From a checkpoint of a small mixture-of-experts model trained on Wikipedia.
Size: 11 layers, width 256, vocabulary 8192, 41.1M parameters.
Experts: 32 experts in each of 11 layers, 1 pick a token, a softmax router.
Below are experts of layer 3 (counted from 0) of a mixture-of-experts language model. Rows are named router (the router's row for the expert), down (a neuron's output weights, with its number) and show model dimensions 0-255. Each number is 500 + 40 x the weight over its row's rms, rounded and kept within 0 to 999. Numbers have three digits each.
Before each expert's rows: a language model's description of what the expert responds to. This comes from a sample of Wikipedia text that the model never trained on.

# expert 12
What it handles: Opening parentheses before dates, units, notes or alternate titles, as in (pen.), (25 °C); also plural endings es, ors.
router:468500467519430531536467541510459540499571586473539489520520533493438569479441473559501518498532446521536448545436470499519481504425473515538562427508533468517544505502451514443481485512496431460546525451538557524463559463516481527453528417464554499480410422456514468434475490531565447470464577547485461537491529453455489546546483542451506494416595512490519497448482441445528495471440522530464504527470481490464497467496479520544520505454484481525488496557481527432479508514520435536469507526489546438487589510438555412527460472537515510502415487548542592470543464471518507530446500433457458458516463504512508492523440467446534481465488493429535535515494476539448507509487548548517547467478489408574465524430534590571493486484487513472536428527524483481492479447482514
down2:535520524513466474458474444463589512449491531573505481491493471530523410490578549550454527523464550486478418446563415476460541530507421431440476505473529481537508415519476513506551461461539487502436469483433492555499552503500538525488518534494522533490437510493440489476522539527427443458474458451456538490519424477515453479508504502535518451479567491489455469505487450486464571530447468466496544434501474486495473459524517490447486510464495509460468541513563556553520470539481515529536456462476492547471535521567464579543554552467481508497471541515539427433359454492526500512478523487448480523470517517540475529450577454500521510542515461482472548463469533489542535543466509503520488475497443498512442450498396475513498583448551435543443513452494532481442409541483564
down3:432486521462513525536595514536536533490488481493467526498525567534502470502526454480464546487431491520508516506448469454508549516509528471470523402514432560467542452530476532477503531574469522502487502492467566549471491524427568400460524507473446468484543465504524470490483529595407489575489503526504474506497476484505572490480480500531469515513435535557494452490474425556540510537550587530486478488470577496543461517481484532513462475441569575467507507544570522520512510508428543525558523520564525520524465497531404556449531539403584549487530487499543528507435499593479467549434481479504507514520498542478509424502536530497596429446492462528512473570506514527500434489553492531523493504509482446459544440440552482541538519511518575485471513538467544518549568504484550

# expert 22
What it handles: Word-final or middle pieces completing common words, such as ox in smallpox, ette, ills, ray in betrayed, ives, ics, atic.
router:491491490429521529514423543538488562580480561488501437538533542486498473417516523499552485493566485491435507557470449532487457502389484486526473486512522432449543566520430449513550488536416445462531496505509546524530474456506487467490534450453547483464532459548563447466445506522502458466467523508440517542440448536408574513534486489518461434450491527462455444450479499436453566554487500518514489524492473499468525513500557548554446514512469480543472484471419581411462498437496477536433539565530507475449504530472523466499501503576523467447450536529499496458536461425567503505500490498486482516483455539538441559511465482457509486473516429484494418525452460585511538486516486570515551452503496468489507497442534518509427481540397481517531505483557542539515457482509549
down4:573449450499479507470478487505516522497453492489479454536524483550458469519523419522480483459566505467445526512489527542470477459453403506613528512475535508485480480442443506537459518461495484463503510441534566592496522448521430502500433510519449497522538465525508484557466494513545456477587420515440496489478451493483488502512531523492430522499474520518540567554535539509488563452550523537483522534530517472517548538582497582497502444450517426433510565449442519523577504501484572562488472588436504502449505428445471505569565517521476435457480443523543500497502412500548500445532481511579497457473507515452422488517456455533534521429519473517514479530484529530530499531482523475485526398468572455430448489547537504479532536457446469472510486458490518503464460417463469
down5:580506499471428501448486478558504490497496496516494535511519574442392440500420485553510451523458463553525508460507512451557421523512529536560536614578528501572601497455460478481478499477466507465512501575514464526448534485531476500538520496510517506520517519446561438535454493503448523555561490563478498540525494417451590501476457487463479539550580538492532460583434562528584510541495483498519505532509562525504475514404492492556480506497499515532506459535550558514452501475509478503511478482426527513498484470473549546430487525442495530479470462539462518448479478529506460523545506501482479479478503495479514404514473409561458461532555544537514477471447547527552469545497490485514520495517508532421512512484506549472516480539544466453453480549621502597484486461495475

# expert 17
What it handles: Word pieces after a first letter or two, such as -ight, -ow, -ove, -ele, -unction, plus See, Great and War.
router:433496480484469503506474594556472559507509537514545434469472580474460471524453433477536518486548449467538440474431490551448480510415444496542523428494475460504539530482516449461608439540497507444549478496425552562542537529498525481499534461443536501441450503516564482474464504496489464409493506568513503511492538545454540544511457467470440484410549479454449493462542462537463521482484512509518487527425497448416529487497554517509514492497440485500478515496467527512436482407521406607468530553522535449455533507456537435493503497576533472456455483505483469480502484455530500513473495474422493445512490519546482532549460486449525467446535475486519461516466448545473504515475535502550508465440493487514522543459500595508506417510419572466544536508550504512565461473522516
down4:482473534463514495497466521490485515562456541481465467492467538536442463513450628451559445485563468518515522537487499564454517475458418510477449515446545532521558523467475499518456514489458524504495519479502444542450509514494555480503495591530509567506478539516470553444496475520470561434555484439496458514572396470523505503483544555530512598591496459508483490482453561541437457512535465533456474465528556503495524509551448527497454501511526506464550545492552556459477555513477511502535457511540571517515528495520509450593597512476537530460532523522482497557543531504500468541547468511472512520548402470535432499464500522509534512444462481558495516479470548438461462467551497500532604472513433511614455526499483463527548461483476430511458533563495562524431544471526524
down5:473507533428486463424440509516556479480540488518471471440505555585466502502519581496506460492519446507527433584474493456455455495554545499517547483461491541525531480530582521521561491526453484476470495509518493486572500525474473477460496478480545455523498507413546567463492491416433570585512538492480484502522495488528528478496485480535504506519487465450478481458511545487431501492450501459530522479402417532410506531521485455531449533441477493517540558523474491501467496466463471510523500493564489540449535451553463563563540487479409544576494486476518537513455521519475533516508456463457467489458540517483461397549435491477485474478494480463490516446532500489532448502501506422449497522474464386531497487562492401484606562474451483511451474524530440496598481463579451

# expert 26
What it handles: Pipe symbols between cells in Wikipedia tables, for example after Win in record tables or between song and album columns.
router:498468490457431550533477507503481512541467525467599444511503521453446552482379470524609478472459458527496451503431522543451437456480440490549499512545505500471520526513477504471567467473478466459534436489492500576519556461524491454452539499482552479476500452512552463486457560523545472531484521571453494528474495530453531476534505534482450459458492502507505501475511528504446485544445517512517490547445511456459530475485551575579433455472456435511527555488500567494441502460556486576451467511501557443412542467478538469492510486544476530446467489597509559485487444510553474515458475448451477471556463495550490569520499469401513469461469487470558447535467468563483516549521482499522540451450534438530520538535511517537496446521446582498516477530554582567537463448534534
down5:477518503402497474499477504508439468511532457504587493560518460508490529489529536488525546533567506513578503531450559441479555491464519542470537551485558466444522496492450407499524547507511580459462480517497562512516519533469470415467481515456579481512496489519500528519488597495461488485569568463500509447409539509550514490450567521547519527545574435411532465490528493563497455525500444525439455473509541588472496517518536495446449421522459538584481515528408509467497421490518545442528464486469493536492538506469466456592518480548546465525503494459545473479476497546569510429486557498476554466531499442531567519510465497501514483447525520475485453517573544491456514539520502513480470477551533495497483528457479472505551479482439452514464526538593432507483535457572567
down6:480491454533461499450476543553564456496507582489510469465484601469525440452535501456489512541571478425519469478533469531466517548467540526526552456406505494524546503526405498462557536459489471438479442471494523442550473476522471521473483492498470533553471394483471463598437458563454487522494597513498608495486489570479511494506504523532553537493535477533553450459504538484525484472488461486434547471494466532550513481426492516466579507541520481441465456524476508518492565502489434578493505485555460559542472505472503542490497574524491523481585510566443559496508489519459463608521492512493547416515575541515436495575482481461524517515463536563483462449456543484482452521497507527487504464515549562524454548519524483541534504493498568471525536493565526512564496499487452